{"n_layer": 9, "d_model": 256, "n_experts": 32, "experts_per_token": 2, "d_expert": 80, "d_shared_expert": 0, "activation": "swiglu", "moe_layers": [0, 1, 2, 3, 4, 5, 6, 7, 8], "router_score": "softmax", "normalize_top_k": true, "routed_scale": 1.41, "balance_loss": 0.00333, "balance_bias": false, "init_std_router": 0.0243, "lr_router": 0.00042, "vocab_size": 6054, "norm": "rmsnorm", "norm_eps": 1e-06, "tie_embeddings": false, "optimizer": "adamw", "lr": 0.00136, "beta1": 0.9, "beta2": 0.98, "grad_clip": 0.5, "batch_tokens": [32768, 65536, 131072, 262144], "seq_len": 512, "train_tokens": 319300000, "steps": 6731, "dataset": "wikipedia_en"}
Below are experts of layer 5 (counted from 0) of a mixture-of-experts language model. Rows are named router (the router's row for the expert), gate (a neuron's input weights, with its number), up (a neuron's input weights, with its number) and show model dimensions 0-255. Each number is 128 + 24 x the weight over its row's rms, rounded and kept within 0 to 255. Numbers have three digits each.
After each expert's rows: "mostly gets" lists some tokens that are sent to it at least half of the time. This comes from a sample of Wikipedia text that the model never trained on.

# expert 17
router:091142118145115110136118074143125142129135254103156112135137118141179159130100110139137099129141120122136160142148164162106112108139158124148113113128128164095135116155123100130134163143149094135102136162155134175158113097112140140158164145126138164151131117134128119109104150110102156104123139107157125085106146124111077091100135118132105115117148098141118127139142126104138179152139144115082076106136172130111124148095134131088131114102130136127097120128158164146176158113092146122100077125157139134129085134085132151140139117146115158149131126109128125164125147158122132108125140089161134073117129126106137125084132130189109088123128149134175159127123134138120130158163139125144108164106115144130120094095108156094132152178123118096100119142119145139134142164103138
gate0:115129148124185154140082147074139118133157139090140131127115154103116146144165184140131115111124118132102137106145157156121149116132134198122125102106123178134123081140082133072132098154130149122079161150143079113103157109144166146143138117130091116117123096137124117105103090109156151131160128090135125098098157139133087102143143095114103106131147161137104127170110111144124148113095169169117104121166123094138123136099136106163122138129142110165140157146113166113142135112143131182094139157121095148147126136105138097141082114128109144099122122086059113138105138132132083107086124102114143129097120090096138127127157136138156115100142154166144121084111126133112130144129135131112098145122108134107119110130118136057133152136087135142131106104112164141162136175141137
up0:150184150136122162134136093149111172094094097088141123121150155118121107119089166111123136134139128129158139165091095087148147108131119139108153169146129113150150105144144152110097133117148136107144050140144106095145142133107140146145132124137125096149093135155145074133136144141125144154161114125093131139135171144156155137100155079120130121139121111102128181158120148166140081064115109136170150135121122114112134135114137102118120118143127132158110136116086087108102133123107173101128139152136172116112137102170127099125125135117116115117096160164142119118133099172157147158118103103134167123143159144144109144133101135127150149097128158077081123156166146116058118134130115103136137083173105113082114083105146124122142113121158123155112155125132100128079127135108112
gate1:086107086106111139119105115157124077112094147138102124111129167119130081130131122122121098171118140143114132110129125160153084126145140130159137113094092131134143180134141107103142145126112177143151107138122154127117140123129110117078097142133129126207146074117123128122117129129116149095120154160151120112121137142147098131135138161082133156131117098148132166112084125109103119113140128103145145105090092156113096131130155140145164137147163141131107105098118137111144183112149133115113096123134126111141107125116133182116192086094156143137136101143140106119167124146118100093122087116140104105172166101151136116176098094121062121167096103151156155120110137143101160101121117148128105172099103118091137157122136113122125102122143172121139121100104063133118109150113099
up1:109136116157163158106128173108145159125132149119151134153106092151122100109132151146119116138141131119125109098163123090131114160115138053083123134107119125100125119151124124101106080136122124120081152105135125113142120089115102106129110112101103099070107133136095183090159107180089123109136103118146142139127146115054126118097094103119152156177119106144103094135102140109131156163133122129150121123109132136121171139155099131136137118108138136146136140127140137108140130143122107130164114148119160158154144132110141145150133121095101120112155152137161172126087152155066158121116139103102175132093117092172093141124114122105124148092188122090121128128119114095131106190108112156120133099112140144121114134103112130120169138177117088125156170175128128080126152154126133
gate2:114099130114132156144114141129099136127160154161141147086144109102182099144110102092122120153102101140143119107145110137136094104115093103125107137145107140122129137153162143192121147158094103115103076149149129155135142154179116134142113180148164127153101155170102055140157155153131142100075148114141120095178143121163111105135135099111133145147119118133143151104134165129112142132155158104124167178104145083169178129149139145112119142145130142098121127112093120088102114143109135095114117102127125121142112168108145113122145084158098157130106140159086123106145159121116136102150111140105116121162152143186118128118166115085090121078122136152129157117131149098107130075151104128110135179115168140108114114145134116135135149129102139123132104161125164117136117138100103
up2:122107118116096154119100131126104101124164153112089139125080168088168151129122075156094086146149119151162108137152099098075125120127084136163118145146135118109150112141117128106116119192157179165144117117138114117127114175149116149121146181142137140088132164110138098123154123154136161104185117129137121115149105166119084090130093184137110117138134119181155159110160129142150096101128100145117122137119138090151135150119143124118110105100082166134125154135154145115119114104117121122079127103109119154145145183064086111159120118128098146154115117167096120146124125119110120113151126100146126140139097136106193136138113149152136143114124133161119166121125102166130102110136112153132167147117152119119095135091106143136157114123135091114104126117150151107139146120089135
gate3:138127144123165136155100151114129071148091133152127111114123103128123142159132134147160114118182143156145085105136152131089044124139086110165119100137100121152081144161139130127156148167138146194169102134137131092091109058152150111109142168140138127101146083106123104156119154120100155104141119119143154129108127104171098100127129154126107128138154144131088102104088141146129112099144118156103135177109137122140093116149103104094149137113170108164130105122164117126109119141116106137138130108112109124156101139098140126056153156147133153131128140139092134119097145103146116144142081146131099110114091076160141125092117139113109112121125109120133135082091102092103137181119127153150139139138154105126122126107122140125134153100129135116138172101146162138117166145135120
up3:124131136161173175125173096119141170128109067120127096088102125185132133128121168131113139114142148104126135131124091153130131105097141138156136109080107118120160096145110093115108125150093150126122122133130090137134107160116119126123151145182143149144135125116123136140179121126111117151121138075124091158136132082094150141162149124120142114134110128124119139123119140086134096083135147112123171105148139175174139108135141149112149118196147129117164141145096103112095092156120127105107171143095128101149137085172076084117119142135138128156109091137114105148119135100101132160131105114121135109132130126114149136169116108124100122112080131152101130121170130101098147127096157145117095095138178115126152141149090122133133083112146128161144128156112115131134154122164047
mostly gets: " M", " T", " V", " v", " Sh", " S"

# expert 2
router:109111113143153131143194137148144138111103239142168149157120135107158159132101142127135131166112150168113101157157114109128119114129170104089145106109156131108106137139123095110146123134138140087129124151160134129118067111099137149094123130090113121141198149113115106117108166112172172126086108103121097126147138123121130124098127162116113110112146131133144148122134168119145192138110135161126095109145130153099093102188144107124120129124120142104104126114102130117154104115107090138118109161128138151179106129127112125138140135121111141092133099110130136137120123125116127073103160160169096060133144119133116102101111124115141122116108154120136131157180140141145103110155141135129120098167150136107138100091118142134176139147126109141122116144096142090153167136088127
gate0:109062134113095132096117092159137154143146133157101121140147134102104134125120122116151135115165143138149162105110116129109159145113043158173152086116132127106154125119143168135096127171144133121096159108127138095094105106138125152102125123114121112141163097152115126153093113139119116148102143125114146137133127148109083137150129115130114142122125137124165130137135127168095114118116173123140128117149055111133148158125147136145157158141094102138110123122122089122098150149142131083119174156120094145115133102102120145152112118084134134133088167106133134136091157110159105100109123134145093112126147159095141084125152092158140151154076130116104105139098157100124133122087124126093168134128178110126092110140168090123127104046125147172150088134110124154128119090163121
up0:152153133137148137094156156152108160136143165160150109129140148115114154124109107085158144113141175117134144143153143137141098180143113068126122101123123177122133142092116122117114129108132139100111160123137138108137120137091135125132131168080152127197172145098119069115083131137160137118125138115134075105142136159102110126110137143133104109106173125101150163155155179081104164114133131107112111078145148100123128095106184151104089122122109157102124120153112069140136147113110123108123111110131108152142159168108114088118127145145143139117152080125135131117102115146148172120137160153102140148165124135151114096125147120101105126140084112140118118135166154124126096144197106131109082110149113133152131103113120135145124167135087121149167118136107108117139100129161171
gate1:092122153156154145104148157106107184153134164145164120156138132125106071157138131105116178171091139142076151132142105131171107147129147109081113144163084143186123128141162131100130088122156134088125102127106142132152115115107133143096144123107107117106139133115113107144122143063140145143125097110115097160104140141142160146144148149104156136091143179067126132104099140138129164133095140139109158097144131085088096135117102121154127115133144134149122136111098082137146114104138138139131117129169098151139127106136164084125073109116101070112111128131120146149102118140135113125087097147116090118102146105152098136091158119131177103118120177142107118140117148154131110133148142131171151143149116159115105101130147162125125102124108145129163122133108179122093156144150143
up1:107110137130137168110087147152111166123164169089107103152140127139081128116133141114138125135115158146113151150167089129137123141109122059121178155158114150096136126085114075130142132155110112152126124133161100137136128074132129146161101139125083146081127085131188137125139119116142137159126122091141123088117088135138139103121121123139095139133130119136153121139099079157165115121151177104100082151099163130113142145112152096142077115119166170102141150132149158089119121171129134163129117165130072156164169104096130139129133090123118131113140120115136141115106123113079116093115123114106149160079123115138130122123124144097181122129111140149111126103077095122087111115095138138104124164114124122127124160092088133126156116134170160134125124126127168126106152141146108
gate2:140114094126133092074132135077115158157165120120126119137138076135087158120101104072139157161107143117133148107128125091147127147142128165149150091113150132071110112095159106157090123146078122128122128093120110125135116141147141108102122121114137149122146136142087114079148102123133109140139110139109115131133092150143170118105156079144136167135079146120136137134117155125119124132091153133131138128091120097128105143106145088167108153134116123119111129145103139119130091093165125153069136161138144129132143132164134139159130140139082085131100163100119146132158148124156167107097086102141137138133118111112120100108076131156115167174110080166146132095133170072146121144172101124123135106121089091149134128143142128124115137122146140093099143135070127101105069139127112
up2:126172135104150140167103146146088111100128120127149134158158125092125153117109126104146101168149127143141109110100095121148146133142121116103137143165115107134160123130131105096180123142138109135152140152146146072135161092135154099094176111152141164122096121163111158114078136086125099134096096152093123097130121120154133118131110134161158124109130123178135167109148109123127116125108123109090113137109106123128146156158129126112137144178139163127123121176127175152144160151097154119111111157115122168070149097132136200086106097156101145099125092080105154133133137117104144132139120116131111125125137127134090151086155145158155097140138116124143081121105110128130093107094135142162138128106146119093106184141125095110145159143140147101123201133133128102138127112117183
gate3:154142108172125111139099194111177101102153107148150120105166166109143129140125167112119117127129150120136109147163092094121099135161112142126145088117153125102091141105173094149146132141111095144110137127098097114091138096124166137131119120133121136153153158130156136151148121130111078134155149112100126111093085124156096090117104109117142159172165147107121116142119142074165149118123131153114117164108094140164161127139108127068107124123142168140131145115140152103102162168148111133119110115082136171134122113117080118105165132125130130134166174099133151140138163147133129137117156112090160131124120130158089127132101110096066142107159142141116096127091124120161147096134108153131140116139112115192162114143150123105152124182130136157127127106090121161156121081135147
up3:166094092116152124131161150124078140131114150122124117141134113152106124159182094097164171148091103148102108146123098112154165110078132128141136164180137143126138175144142163111112139115143144101139144137132143140126115126154118162145128122130150118088092149131134135115132111137144114192099121100106099120103119138136111121076127158125135096134136124113131113163151131194128113121077116117147115152098092132114107093144104151142103105123127124162137136105129124159103125163129098141127140145171148118144095104122167141134118135108103135143181166133116104095099106135127162145151106098119135171112143104150118118132129108121154111082145172128140141111097158136137105208084104119151173141122168117132158134177141161120136119076098083137139147179114131137104108149163123
mostly gets: " d", " st", " r", " f", " fl", " cont"

# expert 12
router:143098147106179122089117117138179100080131092092125139150109170097160141125152172129105171109178087097136108133132153147149115161122140160139082118141117106121159128091136149162146138150151151140129149108097116111107121104117115090096126143145133113108115122112134115156149128126146118081127174138127157115136110135127160095149066113114122135153129168142158149149143110148138125167125128126130148131098121137124119133148107127133129117167149116118165159130134121155101140145194104132110161152136131097180097098063138136084140121122133141136164113118135124077133157130163161139152100149103136142154139126097136130134099092122136128105152112154175091153087112123121190101117087146147138124108126176140157157134146103163129111077109118126108099146163165126099158141135107
gate0:131138119146099122102119142119102130148098129124139108119146100085109106158147122133120119144154115142144129145128138130101099140135128081120124130153115152154094112096163120151141111158113165113120154090157137106129077086121124136111153133151146134134151119108148141170098115150122151108136138092159125156129107118150063111115153106117168141139131098119138146131118130113142141120136150131111106178131176156142161129141126150101119137117117142031138146144134155085070126150104116116133143141103128128112111138134104109110164133163064138150091130101134140092113125153122121134131149121114135128156176089144146133095183163117144165131146138126105131199125110099129124111080145107107173177095111106088120068123143168119121133101149138106160180180139165118094115133124101
up0:116123108109088145119147090127086129121120139110183103108119116129115151156151091136136121136084088144181101128115181125108086159113112107143098151146076136150147142120161140099158124156105139144129132112154122140142093154128136116144132124159118119099147101132126170147093135147112089093124153093150128126107104117142132091149085137131146163150081106105150159137145169115125115072126135158110123165156121105162132122100107139105079096145120162098169091115169129137123156143132111135140144148110132163095096153117128135127122158096134114176106145102079116087138087172103117164077114108099118106118122140129154132066156153127138157129125122134107141135112143138120134103150126159087146131127090127078113154140114152121109145139163144126179143162104093118128137118104081
gate1:112088148138140131142107182126114161123113124141186143163126113167153079119116125177129115136127154085162107166130100126129145117075198130134131118128145121095094083132128130136113111128147171107096142098165137139132135130150126157073096107090192108132132148119084116102120145123082144171151151140166105106137135158086110105101155111128151138129108101144156115121133094117110118124137127127108102147095163124147099132121166114155152103130140123137142122118132113188136134146135143130138133141125123161140160164120126124104153151104104151117141102085169151103088117125094138103146139156131156143147154131105128116149124039153129125128101114095135127093144107110098110105103152079134128124118142129152077107122138136135114154148089115130104145153168148150109100091106139
up1:111122163104166138147126117112124116115116128127140141149119128128168164121148117126090155114121094107121137152131142124134146070133145105125154131091116125097181140092146104079140167108119149131129119103112152099118112122149152143153135125154148126169114150139139208091145108124148104127136108123111156092150180137114152137126137143104147132137093098105155131122177083146145126072135141136129124127138174107143092107137118097109116083146158164138142149082120088133122181115135166127132123173114090163149090124149140166130111189091142098171113127096150130134142060136152128154133120124139143149162094138122131137112155151111173129103134104119125153128150123176119196143144130126122163108129160143147135150140145141130088128077136121124101147090164107117103135121152152
gate2:120140122169114143065148126117115110122159121126157143104120112137113113165102154117186106142099101095101124122112094134112130125128128152122105131132148080131089122142208142133146092139103146107092097133161137123104149115114141145112146140095190086086112119143070118146128157140104103128126152124138150080149128103140096112110145118141140127120136097148114138120115129144119127136117156152087152140084114070167126121115128128166121142155103175105110134107101137127149133142114135139124152101130113132151098176102131120116151133122117145178142096112109118081129125178096151108124122085152115156137112103141088150092143082111139171125138143076151096102150074111130124129108119116124147157199160146128094134134102119111108119149102146104113147129155146140124100187135103
up2:114140145147129124144123135168132157120132126154112147086136157108093134084128138161093110177120128150126157173172160153103141101122128168137142155151138102153107072109100124105100123115159164121153146137144176110145130179169081127120126119110114174144146139124169148099117113071087141104106179123149121143118134151077159121133146145112133105158119113125113119121092140105142138129124132109151098126123140129133116097089142143135122146121089083101146133193113112099116133130121109144131175123095126101140128101156083139155157137136141099075113090174154130150130133107116117152130130134105102110123142166145137082144132120121107119129143118133138133124106141120101073090096108148192125112102129151159085088124142093182123141148180112129133155134143142132118113086105124
gate3:112087123131113120093116115117141149087144147105134128134109146132095139163195159155154110137115156128119169131118095137142125141098115161146132117134121139151125131109134195143140060123209162105114134124132109157118151146190123161118090134103128175140131136097124131169135108109124142112107119133165132113066138103074113125138145137151152165128168132147144135118098143110114131151123130127118123106129118074128121103113129155116115137119117147122113117114114139171107074145095086158110119106148159101096148128171150144112113137149116112126123123127095146106146139108118152102129076124141144129117134173145138120194153134117090140091126144134139119083121120083130106158128178136152107108091146168076115096130132123122143102136111151136093133122089111174148135168113161
up3:151125153121130121110108169114144184134153142138102135122131144121096137156185130170072111140143129133086136119156128107132118120124079080164108111155117128153165125121144118209150126182144102102123114102123124157077104132124190154077152102155125125126112096081131125112150156088159133088140102123158129095110094133123119120153157120145127159106115128168148162129134112115108132139140105159157159124117157143143098163080146139109124164126120109099148148105149134125129149115118082093148135111106107146161113104115128102135171121109153169117145123137124136141121142115135129089146096121102098117134103098074131134107142118108108113133145108142118143167089106113149146158087098130125144140089132170093149138139176095140096089151100162121109095124133103138112136152112110
mostly gets: " States", " India", " Party", " Canada", " China", " England"

# expert 19
router:133094174102093125152174100137135122149117079147124134142155128145116074141080132127111138103162092091119177146119133146138119091135104092137164129086078100148150113167144110118138112134153087165119133123055113175161105149175148090128097108083114161118158159166136115083114124103149129114132103110107112138109117123116133131154102120098153112094130129078111095096139141104155163141139093143143120128107128131136074113129127135123161101157149151152110113138137106139115129125109143130141142127134092175115107110126141128120121110096168108129175128124156100126103128139156120103092147147125150161127135098143099117100138144104137154131122082168134101066125145137164169129121146101118125104148107136127194128124097162139099136139124121115180104110135107116132134121141166
gate0:157112155097119149109124134107150141118110119125126086169167083115112122113147141116112180146138112108110137127114147137131119117157105129156105129144122146120100125149088139090094149122152118132148137101131081143111159149158142146129162132144154106124120162151116147133102092175118126171082141099124145117090093106161158112102145133154142109119123110138098119133199121138132148114103115149123093118100144115101162085133066142123101088116151097115189112153147160094142104126138125129152151134146131102169112129131134128146098110102105124161132151100074137092150143131144126140084143175138117129079139120106105134124141080130146105149109132124149152181130144089150108067129136144115160089128162140109115101087095157078092160117162111097122095153136148103100141128127102
up0:101147098159137145122152140094156132121176127090117119099094146096130160108107088140112128103160109118122131121078149133170132131148120160132124170140074137127110105105142095150143109151131134109087168126108123147129090122146125111132165127142099144094156138110127122142144134124131151167173117114099133082109106088103085097131164125095132117129131134111144148110113094138133160164143110141125094107160080127145124117144105125096130137163118133125093102155141115137125171121139147151120102127149168114108108158102149132151112129124132135081140127109128100122130163111107154165087093101091127125119099136130151098123126129099147110089130109160060159072083099094125131156116148111169166147133138087071102150134095097147172096101083141121126131147169141142159124169122114
gate1:106134149108099067119146200131172104148126145088133106096108107144141170156148124139144134170168144154118100097104119137130140106122132123174123130164155152093115133143129083154131110153112134157115136110129092117136152139123112149095109153110094120118171080066109117116111166142132153158099092076136123123108167113135071138122171131139144128107141112119167113161137110134170151121104164111133133152137106101133126176124124159111118159120125140078124094099144104153104119139147174126111139150108110094112154187153139132147132157133064172129104120127168153114146166125118123105098141139114130121120141131155143133086115173165089101153137202109134157148135107109133103126120119116129123152130154135116135117144149136140177152122124138107127147130111148105113145140118125
up1:127123134131140127128145152146170108183092129128122152149143137108142179139146126157115161131162086132101100136102104124153145103159169119148128143116127124114176129141105100144111109139123131153106174122072093129139152114145094144111087158130081131095119098108123154123103150143091151173150130129088131153140166118143140174138150131147166149087118150148163101123086121173143141132119159143126099141114098116128105099123127150083123149165129131104136101106157148182120129167145176134163129078084110126103164117177163112132143170148107155145114144111173124151137151102127148078094103137134153141129148103131147134121090176147082129139146154130146133126117137132149126122118097099144171124116125129161162114118120154114126130137138099110170107121116102074093155112094144
gate2:114143130115114139122134111139142165139092129130130143116088130136150152133099131138101129131133074140147169149144135157123134112115083112143138112094078112120143167127119104093133154123117173141156143076172104130146183088145123135147143118118107125104125121147140141116117135099155133090165166144103159130147101134168090141131094126105117149116154111081144137157164132125135141104130112119165117066127127159156123140154106115151112128144159140096140105137166072103101104147142134152122126129099110129115111161161112123105084085098147105150118139142127148096095135170113126165102157146160099105136126144069124126093167137145101080109123129122163121176154099159139169177102121148089124099128098093196159167095140125126151147092147156114098114111144141140133114119133113
up2:079152123139148133116155096126130146112110119131101139145099110116166149130105094119088150159132088140128124129130155117087126094127145112127123136099106084150140162157134126119146137141148133166177118133221134116150156089124124141140148167135133148150120123123145175153124107118122127106150141175127187092131144083140145095125126137128115174129117112113100136111162146141159135115094090127105118122147132148135149138128117124169134132168125122125164102150132157149149131104179118145090123133077119106118161124116123174112120112175142143127108141143139151106104120150105159116111151170118110094107095122137156139113165092136100182101099133105129127126124061147155160136087119087142132126115120073156109125128154121151131143097161121125119188166188148141123121107090122
gate3:126135102136143126129181131124156120144139134139128104129132074146155119182148086115141127147080135106088138101173158082160108141137165137134125169104144154112107125172183109144099142101128096094107121109104150132145107145161088165125108117097126139081121100146127155117118124118169144145104101096119144098122134128110089163124133144105134093127148115091123072097132146134128153104121110137115121153094099126126158154130132109140145094150144135105117076152152075134091152147181130138109121112083154154140166109129136129089172139181159141162134107089114121105133108114142142146131153123148111147162196082099110132110145110160108118156114124168105115096143101125125101129143100096132152143089102172131114122106127119112134131125117145147146121170137143116112116094167118
up3:140132076144138164140163164152139184135118142149113093156142146112157113118166061066135148162086109098113146076127162060160132119122156149126130163114124135105154117133142144104110132076114124108105162168137181155114087132182109147137116116116120132110137136145112100074105140126118165145101111137152160117128105131122104150129133132137154135106133111101120107096128165102085172113108108154096119127089105117147145157153137111105113114135097135090147098155126111135123148137132119126146138116115120142126118118131138123105162161112164144166120110088100109121146102104122110142111124101166075126119174118120105119146136125087090127097088097131090137138121116145161091100129105150160163124101129121130144137114110110126137160164124166135106135185129139144121124116176094
mostly gets: " 23", " 0", " 10", " 6", " 14", " 9"

# expert 10
router:096132124097115152113148095137129095135095164142106112108158138128139126113093125072145131143127092138111117102129139125129127137129125140119101139118139161135166095128104144129136117092108139139113157117173158132071144187107138141122129179157151110096122129149132157125121088131117090110159141135141115121116137107158129125107133162143104185130128115138140110138094120157140133107126105138112166088159157109158143154160149152169088135182152118073105165108145146075102140124081101115136124138139150108157100091120117136115107174183134155121103128112068130113094109111101133152124076147109169142097128150153140139086101085158155149124102135138107110126155180179126121132141130179119120116091112168109107131127151142117124124151159104153100123138082121124088116107108108
gate0:129111147117136084094135124114095140148138091102132152117138144109129164080121113136179071113111094117134169177085168133130118137123097131108135107174162121132153145108120107168107131106112130163130107111097119131136115169153166139128090126119104111131061107163107139120138147101117161089148170117160133162143146147157155136088104102148155129114160137127111121151135157128154125104119101154119146104110123169126109157127140103137151138128113110100163144123119118145129167113080107173145148134117076118164107128128110145105142150121093104079130150118101167110191150114114128141152161151128099117179103129149117106108113111158116171140173153141087105161177133126164130131137083152124139116104134128115137118127111102101172151104113166150136111129157105142103115132168112
up0:158119117115053135134126170096131157129135171165142114126151062150165136175145139163132148125149135087093138125069168132138176110169138121118093152126134111138136109163140115099126129119121130108132125137116123156117113113138139135087119124083124128129153125136102151131148137107166122125079115133118122121098124173101091144151172124103116104125104114144123098146114159097137148186137126109148116117111137104131091095143111175145121167106132153130111121118076144147161157094164142078144108149136138140104120146118124113149122150132129127095154106085098126120136148085157134128073154076140154122137145140087146135166160124176126104102106178147111122133116122102133123163142155104100116123187117128133129167128134108170103118134125122118124125081118156138160150163104157
gate1:118134134161115096123174127119120171149166115166138135070154162139150140073125130116169142149123110123121084177106125186120142086152135159142147109167150133131119111117171112105138122131098150134154110135141088138159100112119135150085126098151142108158174162138150109165124119122146138176151107145114127145145157097125121111155142101153129098148147124154159127118118121089152138113137132099112140156150118126131141136109134134120097132140111160104095118164132093152119090138125124106078148186122153099131166145140097164091101134118112131153126144082120138144129156117125104074102094170101122155120139123117105123121137112142108124132097129163137124144192105126154150094086147158131127088145124110151131096147156104108103099150158115160139126180153098102118124080124073
up1:136145145146162134141107147148075120127153147094100144132114088133161118086097133117112129131160177118157122074115179079116143092133102060135177118155132115167156110119123137126090134129100115147123118081136117123172161136144137139126125106148128106123083176159133096170133110155120109133138113140120144130204089076110084088120189121177138118179147126170120135090091146109164105120135125119128150144157133086136143139119095147114083126139191117120097136129160117136120124139118141138135122143103125115109139154112136157101115134109113141152120123136096108099100112113141166109119128141102114128109168119143147134155149102149099101097113120116080157125133092137128124128104144100123116095115109134122173106131182120108099142149123110122132142132114109088131132093140149
gate2:104118117101143146112121098122150106179160121117130120088171134129164107144096127089125149182165116158135118144134115073143123126147150116079119143105142106152103173098128110179126132105114110086160136163169131075109137134152088136102145102161155144128130148130173125136143134109100117128147118153138121127120155120096143138132124098120131072188142128146124146108142104135127125113114123092169081119091154094143151125124139127141113161157094175113138134128131157120142142139132129137095154149095154134142092124110113118125121121112101141108082099144124119136179118145100106132143067147176124098139119161159170112134121137106113159152099123151139122166171122081134114159156113149088120102130136143143148112164156120123111119094120116122108136162130123132074071111067126
up2:164108132136162110133163112152074149094169130121071097134144131120119113110134087097140122144102123126109142123096126131185077169086158081111158092144109137097119126118156137141125099115167105124098105183123143135092102073125120131152101135126176080146142170095147105150116123161115121181129097159124144134130129156159155128150118096163122128107155101135162093160122128152107130126126113117122099142158115134074130137129115157121120133096146140120109139131143151129145119142154145132166068104109097176150164139130077116134105103124071099114099129135121148140098142149161139119146111153128138137135117126106130141128167112144097119137150151149071118129111089082119164153121090129160143108143135122133080118120145138072153139132125086106124151131111150136147138124108123
gate3:133126098098132149149081131118146138117107160186079133130129132150125101142113133142085110129139119123147127130140165141151123107123156150148150150185142170121085098091108141122137160107133125117169143111119142101065122142135154157138118130124158139117096144152127157106100127146081071170153138148153100129175141153184123183103094092173101103146098094067145105143149125130102167122128153115153099095115128115134130128131124117133120152159129137154088129089104134108095139161141147106155088115146112114144129127147109163103156099145165087120106158145126151140103120135092092149166123143169109150126100150117145142126183136126104122121126163152112099123134136105137146122090116180127183106121124149142116156115169115167118113118132125103104114142113148158104146118149137
up3:090199107168132112122135116100120131160103111148166166150123120125136113147130145124152119114097081123157153149131158122094136134112144113089099115133164136129123145098127162141130119125116109145149102130145121107108115125120104170145145140135154137115123162115124161091101089085116093138108119160147166122157190147092126149194106134145127158142135123129113111114127100090149138114211136132118136139157134151198131143129185094092119116133154155144091126126112108141103179104148151144137114104134135171141148131106154115155129104134111121166158119124110109149157133141148109119139147143159142154106134125125161114120159110134076147115103178111174110180133148100147157103104102179156166112106090132153141167127124123172117137128111112137124133150104175144135136118131136
mostly gets: " Roman", " gen", " Stud", "rian", " commun", " typ"

# expert 29
router:145127136154137165164110141139170151143125149140157148089118165134110094131128122183106121091109108118114130139103143132121129115114093094119115143098139137142192146128133096141094108107148166132121214155180120144156113182115145135129104130156110144125096140115162169120146123098165162145117137171130163147177139176118124124142085149157144133175157144109122118143104115139164123159108170125150089146162122137136111114132166126140127139083110118114143123129150098135172126104157138194147088124139116127100124131141171147147110133113145116137129141138165112173129149062142132163104109121112118109118168147100136160111166189105110161146125151102148119138128137144118114081118171139125115130118104119112113096122132132162140169152133101153129109127115118096151151124111116
gate0:104175176135135143139154162087132101137143092115145162105108119114103101141150181154148126110112110098146082106122136153118137130138091120134153118112161128106134097129106111151140110124112092152178125122156145101133109121153180162096098100163156113125139080153151140187129134126102172112127118132139111133145116141136070102121187146104154113157104153128150150140104122139138113148144145143145081114139098099139165092126115067120121161153139103105157152118119098086119096156137126120156145109083133189153101114160143153138127134125112174119122110096115170124152134127106117121081124129091120160106177114108176124145133116108124158154093143140112136122092157113123111126116145088106140152130100129146140149093117142143155144139115134136155093117103117096134135111172173
up0:126111115156108100084118127150132171190172156162101144131136116153135117101057134160113116156146125150109140142135094113099107137172119144120109145116118133125136143155099136172121141160135102146123164107126128155105146141111105060123160140122113144104126129104125128125115163112133141129093119144107141133077169127144131142151140132150103105080097106172113092131117127147093128086143127137084145167087171117090130161152115135126153115173141123133117084128109163135153167109138158146103123079164152064107143143127131132136093140165147125085127070124139128175111134145125148115127145145145104117102095170128119134145104111115124170100139131095176124135124162142128150139142110122113098080147141149136112119143160105154107138079137131185121119144123156120097124135103107
gate1:155119125152162132118126150153137117079169124183171140111104144144148113138133121140141147093097120132152080110121099117144095099099183124143128163120099121167160158141133110143106110160154121111093147136107151120110145134120123122121108122098136122067091138084105126100156134117175140164103106137116118134156134120125104159102106181089187125127091136168105116171141153190124147123082134080130082135084128118129141136116149142150125125113119129134112066111151092109131104065132161152124100088172137122132121102119178126119110103128131109134174103129142124117099133131153179167130137142133087149109132110141127131112114136122111137109146123100134141144075147138109149138114167124148175124098121134112153159130124134105094121115117150116093118152094124111152162156148115
up1:180110146124081107103123114150154111127127142129093133141168119138098167130112110101079167117143145109116098096124140102117108112158110100112093111141107105149156127120126152117114150119161118123127070096141154119146153128118076131104136083185113127131104189149146115120158109099108115159145121093127135113118159086147111124140104101109138104138116112100142099062143155125112140135116117131136124128136121117136150130166126162132177142134104154114097112134073153127106123132168068104130114163115190094138106163161091125118120076114138154146127139142114113108068128119159156091134123155091141099125155127142152132151178117134145109138141121170103099110139130127157139099108149106140118122101139112082131083116120139124139107147139102120137059088093129155137107115112129
gate2:108116132109109149132108176063152153111139134163144152113100132135117101157182100126152122115111172089114192125106137154159124152158093118121085115148122162128131129130131152116098180147138148128116098112141127135089121076098128113105097131143128150107129137153147186120113143126107106108119131102155090147152134175123144146131104125136118112140123117121118114157122114115127155122132129142150134152115095152123118176123128169148130128116096151123126102140086081099117127172129176158154154127167095109125120135148107108153094136128123101132154141190095181119066148139064142162123159128118145147134116125106150152153161124142101125131077117087171152145142110121113113092085166146140117122133147131093112106114111083143088115104128146110133145132130166152104136161161145
up2:111110144131126094156149147142113088127114114165113166153123139106120119110131148097137151126096124141151135140106163106135130110063165140175153101141170112110115133128111108114132118102134086148100135128103115131111149157190112116178133108142125137128146117089152135125108120096140170155117132141122141148122122104122146126215156178125128138103139119168152130139114163105124081144108155157127171102132129129118106132143111131110114106138155110143112099111099122136137145121115082088117139107115143102157160187152167080166123126116127143122132106142107115161125149116167121117113131156097087148095115121121157115083110137168131090126124185115132117153110153178126136107159104092157142121138192154122102147166087090153179149100142128141172114107126101133129119104107148
gate3:134156137109135167126151154123102158101106078156093178123139132130123098127126144115140118089116115105151096125086160152151153094097071104115123086158135138138176187199142108109146123136136154139143105070095136083167127144143132153104133159118084117135117083196134101135113183140082131165116132123113089106157136138105106136144136127155143128133154125090121155143096117118098133144168149139125143139140125125125115145153182115112133141131121165122128132139123067129116160115167144148127127138113121146153127092136129130133149109128137106156126125165147179133083161150168138161183138135115142098163155151121157136100130133125158109145150149133119128126160170123088128103109104094134105153144102143117143137140145116153128152084111114132120145079121135140142146139137096
up3:122141116082134133126139130159113173142142117165125131109102105171159156149130112126102094107136096107130123162124144104147160106123083108125133109125108157144151162166117069111130149135144128142125124095119145103146135114122114174152093157131140123133091129135149086132166164116134123144115155110123113088115091137118113117079128175170126075165137124119127112161112092116126100136187163121131122088135163141137103111096154138080109135137152120097144153129106096128112146111124118135138143157092096191140130112121098148178141158149133145132102139160181183119145162096152166120147158138125119102130120111124159148131176126128121142147144120112149085185160093134088126132102152095164134139176132114161134127154152124124142165141144135131113142122101158169131116138159177
mostly gets: " b", " c", " St", " Br", " rest", " Mc"